python train.py --num_hidden_layers=10 --routed_scale=2.0 --lr_router=0.00113 --num_attention_heads=6 --qk_norm=true
Below are experts of layer 3 (counted from 0) of a mixture-of-experts language model. Rows are named router (the router's row for the expert) and show model dimensions 0-191. Each number is 128 + 24 x the weight over its row's rms, rounded and kept within 0 to 255. Numbers have three digits each.
After each expert's rows: "comes before" lists some tokens at least twice as common just after its tokens as in all text. This comes from a sample of Wikipedia text that the model never trained on. Tokens count by the router's weight.

# expert 36
router:132139138106170152146098146130140123136099100164134184113119086144096145145135115142139151123156099131163154089115144142097109119153128086127119113124107104145154106110117083075073133091170109145140152100168168140111077143079129164129132109091097121128163101130166134163136170159112138132091112152133108123130102124131167121119146145120127153138139106139163157132100093138122133116158127108116137141114160095166131136091143151112134142121160189148119108117087124083168142118118128120083126120112138127089113080132130166106159134125141117088125106119143139139151159162134166140
comes before: ",", ".", " of", " in", " later", "'"

# expert 20
router:189117116152133157139134123157115145152145114168132132141151136116093134151146086152088103144138113132130156109117147146098124100079150128138108127131118137133120122149152146117143106151167132107169150136130153114122071138130109126174149172080134143091140088147103158100131145144142147116147128114153149137104156150103174149128136133148104112134100111130144084075104117150125109113094125123179122098154168150130090136105122139128137142114162111157117132114073099122130150110129076118130164124105108145063078079076118143138138121171127097116165113164100115121149139145144138152
comes before: ",", ".", " and", " in", " were", " of"

# expert 40
router:153138127120126148137167135103101114148129155132153180080133093123164075141130120108119148150136143147144103103104122095110152104147102100142131125108129152121121136153135105110098142186160134146144095095133116122130110093124092123135155138115153122160149135100134119096139136106168093128147109135148126097123174113160151121155166147094162117181162127104107165174148180147096127127124123145137144113158177111131137172078159118096129129125145092152094117110169095133124128095143116107176145187150103132153149117154143087120122164122154144119125141166157129137130090134114132094
comes before: " the", " be", " a", " have", " his", " make"

# expert 48
router:122106126141090129148147106130107099150123139126137143150112146123102114131148142107149130182125154102128080157094131163149114164129086119105147090113140126150130130128146113181106141107142160120146140179121151164193149134156094154090171126129148107099149156123137158121131108152128130136123113157138138142081145093154115107060089146116095142117142101128119135149120111108146160110147134148167135139102136133138131108108103091177080140168072133092138155136125086126123116135141129125109123125082110144148080133137117160104157101108139138097102101121126116176077146104133169113
comes before: "-", ":", "\n", "=", " •", " /"

# expert 49
router:130123098134067104100129140084176165101115185111142120075100165152120051096103146127158108117148111122142163154088107110176107093124160144128124133128100116109094130182141154157153101162115119136078115097125133133125105119147117124132174130123126119148153121139145126125154139137140109133164102144132095136121131144124106150136131162171149125176152147140132152158111121101152116097132102142116105133151144161121122111124168124158131134153120102122111155093108118144130087179158099128100107148135128139130110159121119134152102109152170119160190106111127146174136144127143135128
comes before: " the", " to", " by", " in", " a", " that"

# expert 120
router:145159125098094168123145111116158129120128133175114112143120122164117148189153097140102086170167131145154131108138134132103171102092119152118121127168105156159141127110099112104142087123118094127141098125117146132091131138121135161136117190108156160123115114153134145072175113155125154131128154161116157143175166143114137100143186160145115084136142128147108147113130161143149088135143109142150150118128099126184131110164123092108125153075150154102159108138145111123147128152090114161131137114142093081159127109106144138122111128143107120158097115136117129098116120143167154132
comes before: " |", ")", " (", " m", ";", "^{2}"

# expert 101
router:133148173170094104120119142115139099107118140107104102142130157152159145115077096141099119158129140166069113144152128123091121119151106124114119192112139098114135149152120142091108147115150121094131115123152124121135137141121143132099119112106149164134107132148145189118120130105152078143131126110109110129155110144152128107136126098128139159156134114140107142165166131094151133132114104124111150160128086138178170082154176122135128135154107107100114098157115150087123159120088153136112144117114054134117128129131152150150152105182106069135101101095142136079115134159142120125
comes before: "\n", " The", " He", " In", " It", "S"

# expert 43
router:100165105149148171116152137163130105127101155099145176099166145135099087119119087178139144146105147125127089174105153098131128116098142122109134153081145128106119138148163123138140084193113133146158118100125124071119098145106082114130165107183142095149153147093076114117124120113141132138130137155160161111112132128105121157145159104132124142142127156139112139132147180118138120131118124126128140140160179145116131110146129151137129133093106126126117104128153102135152095139156115150152116096134134175136125127164157115152133173113103151146147120163184157084137120108143092106
comes before: " the", " a", " his", " her", " an", " their"

# expert 88
router:125130094100131111078154123129160108109187172159116111133141160105078094112094103140092128084124110130112145131123115125149132140106102148113087171118136090148079120144071134160131129147096099102139130134088095124108134094147117131116154144117117148173127118089156100119118117134142121114121122136152149167147135131097131149131103124082153139163111162117142144141100184137129159175114174129116141093117109092143163154174117135095133141160100099099144165160111137143130111135143117158149119118160119109076127138105129136123133126114162130134106066137144127126140181098143123143
comes before: "\n", " ", " 1", " 2", " 3", " 4"

# expert 42
router:110099114156123146091114154107130170093130140148096089105092102139111135100063146109114127109118105182151131118066157128187120099134132139130124122132177161121133155147114100158117116120158101093099138121133116148109099160133129124165138137163101080136136111140135132100140141143173126144164154140118129139129134105163127091131140128126145151152142154143137184130080138134163130117120118134103093175132146135108117106096159159107089110131143118089160139136128107091092156144168172113139139113137163113135093142142126097100100089143136072143140115102148119151113111124154154154
comes before: " by", " to", " in", " as", " on", " from"

# expert 41
router:148179126148133153136125142122116089091137121187095137144126078176136133131151104134120128135139149137123093146117108115120135120141093149098151109104160148140175131125101102101151102120121108083116161171111133122114133154124146153085121167120120146118118116131146146098121147124132115125153131115130117148118133110107169126155140138096108108158140103111108175163145090132134083083102077107138125184146117101167176134113158122166102104101160149083157137143134132189126131158105165110080116111127104128143140127128094156141094118148118140113118118106144097106137086165170161155
comes before: " |", ")", "N", "W", "E", " mi"

# expert 100
router:141102115130113121107135118172130157130143124167126099130114126111130121111136086124142117087168114106109125119134094159095128145109135127068116142117140127116097085124087166120146180137134169111143143155121130131166093133163117116117106178130077159086143133154170107114123096159155095056102116098171142123118139149126105151073141132115077130117148150109177095102134126139108134145162169149132100100113141149142160105133135137154122127128141155104119152130127108108129119151104103155146149117168116068153079118095127141149137139130110143102123101123124129149132117113107087175
comes before: ",", ".", " (", " and", "s", " in"

# expert 14
router:142128159122156117147134152136141130156105185145089149119143138098143158106107114142153177135115130122137141157113083125179139158135134098143144186111110168142121134093107144111133110103139128120125136138082134134107150116135140171101128114123117138183093116147105165159154122140162110127127152114159093125162109130165126128129161119114152073103076085129150117130163118085154120122100125127138134113120131160159124146096118110175138156142131092159063079116127105115128139124103128124139072129101145149109146101144156155125053086149146126127111144146131102143118134088140130121
comes before: " 0", "\n", " ", " 1", " 2", " 3"

# expert 21
router:103175126118127123151100150203100059129106139115099127105081153088142123160117118154103113094099138115125135115085153105159114119155134121103107150121142134097127137133124091082144077099107122144123121137145124105145145120141152151143130140161131104107152132101113071142101147125170149145149141133154157137127165163149106068103105124125126136129145102183104113154109116110103168136119120082147108147154127094091095104118156092120137122108135132113112129107161147149164088104133113095144181124108100137149152145143127161120097121163116153094110094126114110117140161109128120139
comes before: " the", " a", " his", " this", " their", " an"

# expert 112
router:103151162109111155121094109102063114133112124117148145164132120158089098132145143128146151136110139142139139159139143141121115111143164119122150116109188088108153133103156165131115084151123102135143133126155151108157121132117156136132148117130118068118110181125145167120120155095113135164127140177099103064102088112143133142131128118139119103139142101144112179101140114157125121076120096157195102156170129142129127141105146139158125139114090129124112136094120163112134134106149162107069125108129113127156155124179130120127142132113090139146143150176145125105137123162126137180
comes before: " |", ":", " the", " by", "–19", " his"

# expert 10
router:113165138134153117121128099132132095085127107124113128147135113122145133152060128144138113120157114135142102121151136134107139156144116133119189142104147089165128138162147161142111112129151110115140123120122110120140128146128132142135139151132142117122128110109101133128139083157117152151184053119099112076122102112159114113113148107168126132167088116100124151110123120117098110080147162092146147140123106104117106200077112126146102137125156127085074163128120127129119095144114102149113125128108114093101114148130132131129143113144150135103173077120115170144107101101194085092
comes before: "|", "\n", "-", "==", "The", "==="

# expert 24
router:089179161116103123145098147098141113155183114148075118134123101132101114140135099097102127095144102122140129166117153142109131131123130162125123129151145115129099108141133137100126115148144095135150106084166150159175085111085158130130153132117183144113143148107173111143099156123139151143143137146129120159147083121116131120096156173101142122111122149139151145082111108110135156133105131109149122153124143110153112080147142168088121133120085101143156145105092161102142089141157130170103126132135156128154149114094141136113120096113158125118095120101177190120075126122115141096
comes before: " |", "\n", ",", ")", ".", "–19"

# expert 19
router:109173091149135118157113165143111109109144098102097184109114134095110073150123139166090138117103135101128173105126141071143131127131138150120132130126154146141131127130160109111166129164129108126077129136150114122088108120134107110163161156143099127132157107109143107093125135096127085130155140104137126104125128136132118161136138158130143139140104097143121137149095143141086173115112127100162115194157177078139095104116136109095122107143142120128052130132147151144138099138140078122175125142131119165116148123091117161118113161111175142121141137147135156136116143153167135163
comes before: " the", " a", " his", " this", " June", " December"

# expert 74
router:174108170106147161125108101138129146128131122129162118120153148139158141100136096125136128115152128112158128078089111141089129138115135121162137098174071124093139109129127136074153141120172130168099117122114160144121085124126116151138183153172125073155132094162124113089158111171114121120135085159111138135119125096116159096082138099122129174135151130119129083072116105145136094141119134106124133098117119102120141131130123164127123090147106117124163122154117142143103082095101128134138102086109125086098129107087115124137166103160152115107129131135102104156136150096145152137
comes before: ".", ",", " of", " in", " to", " and"

# expert 82
router:099104130092131075154137133142146143116092091105125134121153101159095129136126105098081127149084121120146148123141119102112110154125112123131092141120113102116126154071095147144150092123090086101119126148137105168106148118147153099140118154109125136142127152120117151080155154122161137099133072110131146160107148151124169135138104157165121131169145105158154150093115124133142122094150080156118114155144114153145103143146166144089146141102137077148175121085147135122133118118126132146153119078093159131148134131112153140161110142092094128142076158137156122137145180133138172153
comes before: " |", ";", " \"", "N", " The", " Take"

# expert 8
router:106149089112096154137156110120095167136144109172121106158154097102148139139136099141086106152146112142151120117118109101110117091138115118129125136115116162142138137107099142138156167143149152177117137096124126132102132117093095143080161123181177140132107133106135115156122155121145149094120120103153114140107128115182156096093173132079115137151135165126157103081117083119114140105126127095108131123135153131135096121141143117144113105170067097110088119106087129123118146129130105089176121121141145111128092134082144152155101155080116103113129110102151113152093171118100145134
comes before: ",", ".", " States", " City", " and", " ("

# expert 95
router:152131120125139123122129123113164095139137186179106145149105149112096131139110119149093140120109110123136116139145123117163129110110113125149105181148143095135096148187104155149130157124097134139173143135109083142093131159165095156109169134120093134164152121100119093119133158165126123139108164162166135166124147124149134179121128132082160088146141132148115142149141168137139153148124147103123134074141119103117155164124099130108142136110093117090149130167132144174142143147125125162097111091116136144111141118103118154075124098128182154122114088138107120156075115099155119126
comes before: "\n", " ", " 0", " 1", " 2", " —"

# expert 9
router:158119171096098132143095135157162163126095168141128097079115125132105087181182110133152149086153066124120136145130129122140134154125117094130100137140070142135082102112105115138129128126111121147124128127150172114127071147131140160166137119145093144138147117190156141106158095153138116103094130104154159155129142175137112145143151186161096133108116100140110092074121135141147125175164160114144087130099129144141116133142154120131136105157138130104131121162163141133103137111115126174120111134142154113140095148124129137092130095104132127121115127128145135112113120088115129159
comes before: ".", ",", " of", " and", " in", "s"

# expert 54
router:162102098090104092169139151133193131174147136086151114117118148091088132121103116136119178169152100137121104147100168155155118120084170148097113096104109126091086133147118090099135164118094119127132106142105120107137136139147105148140104114085166096144110150093134113144163147132072126155134106156109118137140155114125111147143131129120127093105111149144103126133125166139126135119116101083161101147152125139133100118120120112081156115146135154103148125114145120118112157118082129105108145153101134109166119129118103120151156170141136084093146128149165112077093106099137146120
comes before: ",", ".", " and", " in", " were", " are"

# expert 44
router:142129158103117116138113145129143149098148121173147117134121158133127126152131142116128126102183093147151103107126122111144165145088123151131127133167138119097111067121066115153158138107157123119104125140095167141136077124142117131167141154135071158143096139173147159133137117106123140149160123118104126151127154121096099117108147167098134134116151127138182100131121106186138104147158132155141142079127139153208126117128132105139121135108152147153128183143100119120116148111110075150132099109104105073157101127129153139123131185107114106113123111122112140160138093103141129158
comes before: " of", ".", ",", " in", " and", " to"

# expert 111
router:104130165154128114171110128150156086116139113135130116152138154104131155105090136140079093087157091167113084144135152124118121139111082140157106145119158157125118148123119092091127071129081109139103134101143152144131149165156152126142129086136147159134142083108090118149133120124154131137100103140097117153144132130141147087118088101150141099131136136142131105110128129118092121155164110166129149123144104120110141093182116135154142130121152170096104161136143110150141180143146147101136085125157152167120118124121120084078175140157129106155124162139151162100108132126101133177
comes before: "\n", "-", "The", "American", " JPL", "S"

# expert 2
router:118123111110138103102110107136104089142123140103144107162137128096108092107135150092146168157094118145139162111121142128087132100157149102112119138108161120163136099127146113098147123170109137109122101115116106085126107146161093093099139118152117090127092165154137154141101106130149106156133142157124102082124085182134147164143137131161124084123136147110186124116150131141127138173106124160150101119129120133076105095119151113181153143104129112131139114095150116172088106115137127118141118155117142154134145145142095083079115145127120141110100132188170118074109148115127116097
comes before: " the", " a", " his", " their", " this", " birth"

# expert 73
router:127131118142123152118116131103172097133108152095135145156188089129142135110129161140124125126126140137140166084183157089074161141123092170144133128152093089109105134134132163114136147094126144166110173142127105127094110141113133130113169112134119163117101153130109137131120158118130129142147099123135123143148141084120133166108096190091168156119122092086106096109128154126111123128115120123140093143104157079113119178122075147133138145139108130149069113096139118152109156112109119132102117166148138138091103121122114086143114123153146149139120151186097156169146110138130130144
comes before: " was", " is", " he", " had", " were", " are"

# expert 71
router:135119152142121075079117175136120152105162108141144092123185134131147155131116137128118101129137100154126101154144124097138145113150133110139132140147155105126147086104099151154121123089108120114128129112152122133122145138137127114145187118135109078125143117177131142141112109095142152150110131177070153142103158140149124106118133156121119137184120159128135137113113121141165055125136098155087126114124123163095146102108138115167126125088144120144163164189126112121105152134126161109135125106090092135146115115098150147109164141140084090134121134119159094075137093148129173124
comes before: " of", " in", " and", " for", " player", " politician"

# expert 106
router:186100194113147142163126125149158146119115118151162136102157166129143113160125148153149125134116082136128170134155135170138103126131140090118148169141150138105167123113157131135132146105120146159186123118134149112109142134139144114145121102144082156137131122191125077111082143146132126166070131113135111167128148107121126118100101131157098124120095157160110149090124085144134110117120116138133153120156100162143142119094183139145147128119156165118120144114111112115178164116110147117132122142123133097109133135095152098089119092142119125108148090140094112081148099084125151141
comes before: " of", "s", " in", " and", "ed", " for"

# expert 105
router:118135142137113124128157123185126166127111144131144144141121171128109117157097163137156095101143174118107106109113141128139127135112112131149108129148128147139134089137139121128080142101115117164146114123111110157155160140145143130172128108094118114129078105113075118154111172126122082128098149090141143084123102111114156166144150172181140157160148135172102136145104161125106107107136127149179128119155136145136112082167188116117135130128145137166090176191161151142145159082151110134131146128127140089162148121113154137158133136092132141130146142141105125113126182124121112100
comes before: " the", " a", " of", " well", " to", " an"

# expert 64
router:173116094110149096113066126142104124135141109098097144120113071116146081122119153107181120143112101094178042116101152138155138118155140146150112149144090144136112151101120159129132143127099148131140110154165132154097154119101137126141104119101123136113149111131136131138108097149141115144100148064125096128093102151104145151119108100134121125103108124123110134145149139128127172101160105122125109108126112127080153114131110118139129104144113117114143116150130168080136117117079160142117164169169125089160133152145142158165114105110129176125146098135141158110086099119110139097
comes before: "s", "t", "a", "er", "i", "\""

# expert 125
router:155102174106146138130114152104162090118157092146139126099156148181148151123131100106138086159157114113144164133144125132139117178107076114141125102146109147075124079115111173130105114128165111170096106112104155142183098102132138112135118115156133164154097120089103107103135152155122154091132133105167131090136126103184126180138134139095141139112165115105120106125126137133114125129119137158128156127144127103165100108124153167127114091189131145119136139173120134107134121107137163123128127105126151105092177130100168122157137104125095140117125159100093135123146140154122149121
comes before: " of", ".", " was", "'", " is", " to"

# expert 29
router:153138145123143145127106157103166077121140148101145143090199086141152141119148123082145139153083148134116150105084120077104153144135147131124119127135124115129111126128121148139139150144105128117118155098154105119113091138069116106136154100112092106165186079103135124180109107110120150144154061164143115148122148121108147134087151147122159126142063144096149121128112158137137093161120159120100121159139135118103156155136139124113133139135118113140086100122122143126134102145135114111138147120088127149141112129167142143135127148101126153116129085115150171125084078142168142138
comes before: " he", " and", " the", " but", " which", " she"

# expert 77
router:105160151134151131098122111157154072122166133140132079098103079127098153143082098154081123144149119108144150142127131132123155130100084157116126142175131098177112115099078127110137131098114138132141121129144126154130130094084163107126109140113175121183151136130169081118086130142125148123160115132143101164131107111128145078134137153136145146071121138109089172088129116118123123147171127151142142134123134097115134118158122128115136162145108092136140104144104113079137092141172118151088126153143129077170112135105135133126157126109100151123117121147147147122115170115152106135
comes before: "\n", " |", " (", " is", " The", " and"

# expert 57
router:141158093124122115106133087146111104143149175089118132137114128144120076133148138103133158148104149138141157083136133105077124104122155100083114115109156163176130085122131106125124101148117131124099097109105139081154132170178094120082128121160151088154105192127109142120117100139132116132150140113133131116124093154148133154115110164167112116134146135130170122098145121125134168169110127127168118085108138107102112092143143093143136154103106103143125123100184116180111124144127140128112107153141153160108154131167076115101107135106108150102108140137137145081109132098135105131
comes before: " the", " a", " his", " this", " their", " its"

# expert 97
router:124103124107102101125116126134143095137127153107076149092114145102137168113080098180104141193182076114103123150107152146134105167121130145117110099089108142077109156137126103115122134122121150150135126128120118067174153144148126118121090125101187155131110096111119143114127152126116136146130108130171110137164115162119116143127121136091134102112135138128131115162106125137110125078122124125123095171147109162146117117167110114104138166102163134165109119130100094127138158098134123101104157151130145123114148137115113133122195160117112106097139138118166118073087145117107100144
comes before: ",", ".", " (", "\"", "hina", " were"

# expert 32
router:118144084133090132108111112147102138148161154138155144085121148162100121136118186103140151108127088136138150104159116083147111112141087192137130101161134127118130118147148092150118095123140143100134170149076085108126156096092139101155190164136165123112110108106094130170134110092133139135107134178111157124137128125111146130128098138138143138152118141110131174167138165116104106145150114153090106141139172093116121137154127135116115111142145122107151117129135105098137151147133138112128121095155151163097167150115114111158140175140152095110101074113145110081118128132161136129
comes before: " a", " an", " been", " the", " also", " not"

# expert 103
router:109103095152147085133178119115119143113119105161105111150126142152145129097141132125120103121167165105104091137099106142095106127109097121074135137092122151125129085114121099113133120113081164163119162153105111141144140105110146097096106123137172104112137140154143111134098150133157115101112099147079159094152138130144112180144140161106120141127105115133144119090120112134149104096099105051175135115110107168175151143152108125123122084137107182111102107155134111117118154110121098136143131122151142141176117123102110106134111123134158100160154149107105135098174119091159119126
comes before: ".", "ak", "N", "HO", "&", "E"

# expert 59
router:119186141148138132130124115155127120151133137105139106098099127154119111166158142124094108152137133117183153155082125136116100109134103128090131096121112125088118133150137127126135089147114144135124103132105139133161106107181141179153157094081195109117099146122097151118120141146077154115113109140138122126143108104092101162118136107127111146095159138123084131109109115113173177079098122168186128119089120160116157101083080119143105123105088113118127173132112112125112142119123138121121102105096104135144106141106109135108135117126112111133113126155141130182145172158137117160
comes before: ":", "-", "):", "---|---|---|---|", " to", " by"

# expert 12
router:129109141097059113118103139114120130130149125133076119132132100133105128100131087139144132107173097115109165155093122142089138132103135133114111095109091121143091107110123128117082140134076121138131114145124112138180111128127103101130109109129131153095075161141150136136131112126140139106143125139126137119109106163097125124118121144106112176106134153147139139105113147149135165162199115073116159131094107169146176121143144121114133075113110159068158116111184135114167095146113111182145113139152142100171106140100113128129101128122118136118135162102157134116149080121115103130
comes before: ",", " (", ".", "'", "\"", " ="

# expert 25
router:126108114129164125123098131115144163125148083112133144053095144087140170125130090100170105154079072142120149148133101144168146102097131147153104133104130145119134146116089137153145112138162098127091108105131090060146145122095111102102158121153089118153113157116116111185146136094144112132153138114136132132145119122100116139124116094152142141147100145126121136157157117161109161140142128125108145086110183118092152143150104101103119141133145144150086135144108143104119151135156139110103147154124155121123165110174132097122163114101106137100111140132087110129158162108154163113
comes before: " ", " 1", " 0", " 2", " 3", " —"

# expert 109
router:125145180120139153105157117143150167093140127164146111111181173084182108146133122132135144126172103098094116129117138126123153130130142125136124126154161071103086088134090168137115134104102128131142127105149170163129094099172107130159158130135116132082148117150139116172147101125157135118106120140127133123162174146110109141100132156148057132179144102115147095117110114174143079148154124131102126105121176134128165108115112102108128138141128119119130133184104122147140134114120138134141106141143141123105072114100146153149110102120111098089106146134107147116132116112103139089
comes before: " of", ",", ".", " in", " and", " for"

# expert 28
router:124180124157112095133154099119144129154172116162118134116134105125135103155124164092126154095134170114154106135120130154133120160155134106159143141130160103111093120138147165095121151112154120128138152119142146159154102091123123092100123135129129110111142129133163100149150147083120150160084145137134126087142134106161111116095140142070129118095102148152188130087159122083143154143070088148125148177140168139157099139151136163108122147139112116125151160113117161143170094144095118115113146152081153148124174122135118088147142130104120131111115124105139175170104118133128164106
comes before: "\n", ",", "–19", ":", " he", ";"

# expert 102
router:156139104177127105142104131103154141093129103096134177147125155095138153145130155136111157095108144152096125176142161121139092108105079172103147155143136160122115148087078138147130113149164111105171116145155141120126124124106128137159106144152111142098108096157122147173121134170140099136147153128144175156137080126110111138153167109122141169152108126088085137141159097154106140116092073138148125124127137097098120113102092152149121129145139127093180139096143094162157124094138118141163134122141141118177111121150119157114143154120102140150085123117133140124115164115132156103
comes before: " |", " -", "·", "whose", "ed", "Following"

# expert 7
router:119118132098167100096119091115124153154114156142090144099188094116146127151136180080124113118118162161098140150141107139105117131140121123150135106120153131097125160137142150145124082145148081138148089094135123155146106148112154142116102128106165151124116122147192101091111149112118117106145125081114134127113125093116119154160124137154085130135089098113130146167125087116128116142132118129107143105180085099114121067102157162106114141130063115102145076146142129141133110106096140135097142132178112117137113123095132129144128126142087126132149124148146082090150140153142154118
comes before: " |", ";", " JPL", "a", "A", "km"

# expert 0
router:097078182162139156125117139168082139109142090108141127119121116197149144146118111147167153163107115088158134123116119136111114097127148152101129125181143156113173142130145147122110121115142140116104131123177136131161095077108143136150100118133139101134120142185152160083138101105112131135140132090095110091157134111125154134132104114148083111108118144142120084154119108109163131103136118122166144111123140153138125083106153148128096136118089120158113093079113113107139134147125141106165122173158147174140101132146136151143131150141105107094148183121094111132115155144152110133
comes before: " |", ")", " votes", " hold", " States", " medal"

# expert 34
router:100152161122131142107119093150160167136123123143104123140127139108146141106163079153156129134175109110126108126135122123129134082138117134104126155133129114119111108084092120063124130113112169113114150134113170128138069106167160144114124136133132145117116171168167147160147123130148156129105116118157128142190154156126159108086142127123091115105131121132165095104129147118141111154202121111156139115128094133140126133166083074160130123106134130111112119121115116100135156167076081153176171132104119100124108112100145137128141136108108115117126124118162127150140168099093087128
comes before: ",", ")", " (", ";", "'", " Championship"

# expert 33
router:098126134119104093149130092140147123137128095140087150123102123110093157154120115108084111135136094204106118086153142147134154169134113143153142126129121152074092160162156104156122168101131118129103125144107108116163132153142116123134162108106102130144107132112179148123089116150116150135166130112143165124086118088130095127144132119145115092125136121188099129167130136129121114113107134138140091073125150160108089098098129085140133149136139128080136151155105106108158162097123144129108162091109116140134085125091117128146132149120110164136092156116088159117162106099106104129
comes before: "==", " ==", "\n", "===", " ===", " of"

# expert 114
router:130168133128133110127118096134155101078163122146086118110135089127145125122095100132173120126167112106138110111159114139109128167143091136115139140105141094174129139146138157141093120125140110121157132138114154109163144150151129139141133162137150132098127103111089109144140085147141130134167080107089131111102128117150123120122167100175137145171091127083138134097118134133081110083150160093135145153128109099109113169101136128136099151134152140081079143107125117134103103165128102136124113121091126088092143140151133136133129114135177121109170074130113153153107115094190098090
comes before: "|", "-", "\n", "The", "===", "|---|---|---|"

# expert 13
router:140121148111078147140081117126078153136129152094120169084102148149103127136155136145154114148130145105122125084078117069155124103113188117133125135143114127153114150095141132112115129153120124141122101127141173122134096162145065170121163125138138082182151113142081132127177130114121140135149151097110114146144117130113116162117161147159121127148083150182103125166133151107130125156119118086161134151126152164115126157166133150124125160103154114162141121099148153135100110137142108157135141118123126116158133123165118129129121139102155079134174134119180135138119108124146132083
comes before: " the", " a", " to", " his", " her", " him"

# expert 62
router:112091149176126121132145091150123099152146083119158147084126142142164155111156117145149140151115094166101120186126180100106158136136144140123117177178144133112175139116108116135173124137166131104112094102098116111081139103147113164094124123141145127094104159127099118148138116170116116156098138103123182106156136126099165120113112157137140157143127131136112119135140108126127132163138088152107137134123169118152167148136102097129142157131122121155094115123098137111174139176155145127128098147097124166089109124125125180121091142096156130120105160127099123137143107123178135111
comes before: " 0", " ", " 1", " 2", " 3", " 4"

# expert 108
router:150120157117142121140162157162141114132146102141163109149137163151088103140151145185117171104130090130099115170146086128127130153120118139132147161137119141164081116092064141182134111104091126091105126143121172129145102125138122113153114114138127177108121133146141126091163100154108074123165147096135130113121114109104117095159144135172120128092179135120118077150145135111138106173150114129139104080122109131178133101143138105142118117126119137153153149095131095133112172102102082129114118129104124110114129158158142167112088156113122131144147134128123151115115153159124161153
comes before: "s", "ing", " of", "ed", "es", "ation"

# expert 86
router:120136169107120119120168065139110133143106091133134113141118104126125125124094146150112173138143147124156105116130136143114139172153117136141185166115153104157088145110150157161109087145117116116149137133152136128123108125125121100112126193135147109126102112096111142128160102106122150144164126106094123070162104114178061114128152092128132139142114085144136138132152127100127104137098134107172103116088104140122135159083102123123113147128149164114122131080122142155147134146136086135138102177090138159109157152167122095151161113157132144117122098099130166148112106091170118115
comes before: "==", "===", "The", "\n", "In", "|"

# expert 85
router:112157121185158150104129138123161101097137129104160156121147144111164136159128083136105133126101129155097121113086149140095136145153100155121128157106125080148098117140098167158122140126157129104147126094130086115115127139134118069092134142125141143170119155130101156130131104115126115120149082116124120154156137119174142107111109107094127131120083145107115137129123103102103130145112137087142146159105105143127163117135137123080140114143121107072096112159123162100125114141093104137109127147125113097116097163151152125117147124133143127132126063108126188117059103132199137101
comes before: "\n", " The", " In", " He", " It", " She"

# expert 70
router:148138155146137147121121095158107155159113120101160119142116143111097075144158143137139155156109137135156174167092129154137097143144120102125141110093167106144121096124129136132143107131128133147115118162175145149171101129156148142129200096092151113124128108096126132109136126113101155148095127160086100127124121098089071137110125124141140125142138083122088108164163111146145154097138130130180090117104156153130116132105085119158092136099095113152167156147103121107137144085132125093114092147106118097158106129119142127153154105117090122117091133128124123157135132170125140190
comes before: ":", " |", " information", " of", " career", " by"

# expert 84
router:155104130132146133095142141097140116166127132108148131157150153097086126074109122139159120092122133137155104195132127122153115132125123077127110141118167084117098147104080165145131130127143137146128160095115090128113106116158134142099163099110113119184160091098096123126145159171130111126105144150170107131148183118127162110135127105094158066131149126130140145145123146126149165156132147114113121133126117091109143152120105139159158126144130115128143174177090148135144108127133130113092182131116140142101130137085159118157149154119168146126142106146111097150135149153180153108
comes before: "\n", " ", " 0", " 1", " —", " 2"

# expert 58
router:100168171135105160147156102113152132099161111153072127170101101162142157100110103110121122137166133138118088156145128121133138096158161122151160139135153124087122131118120096119141104103148165090129141146167173137103127141129133173123114125090124163086097149139169174099154091168121133145101151158136117142100109148122117126114130142151140126088132121136115117095148116126156138130116148144113124175165117120166110105140117091107122134103067136138149138102137126120134129166096154120143160091150127122157129144090109092125118116108153138126114083158147186091105171144123145097
comes before: " |", ")", " m", "),", " km", "′"

# expert 51
router:126134108093124124104124121121133146129146091112165145151145146154133142154103148154072117084122167128094126111131148153123102116138130128090167112106105146126128138117099142141138130132123128157108144146171131141113089143112149092152121152104127140124094099146153104104094126185151122125175139154098167151117119131080133154141176117137099176174099122106106144145166089122137132090097125157153103117168171120157089110143115130156110107171154109094153102148149105156128065087113118127148166139142111113134136095131114103135158176149120144129098096100158106123113100158090120130
comes before: " |", "·", ";", " -", " km", "whose"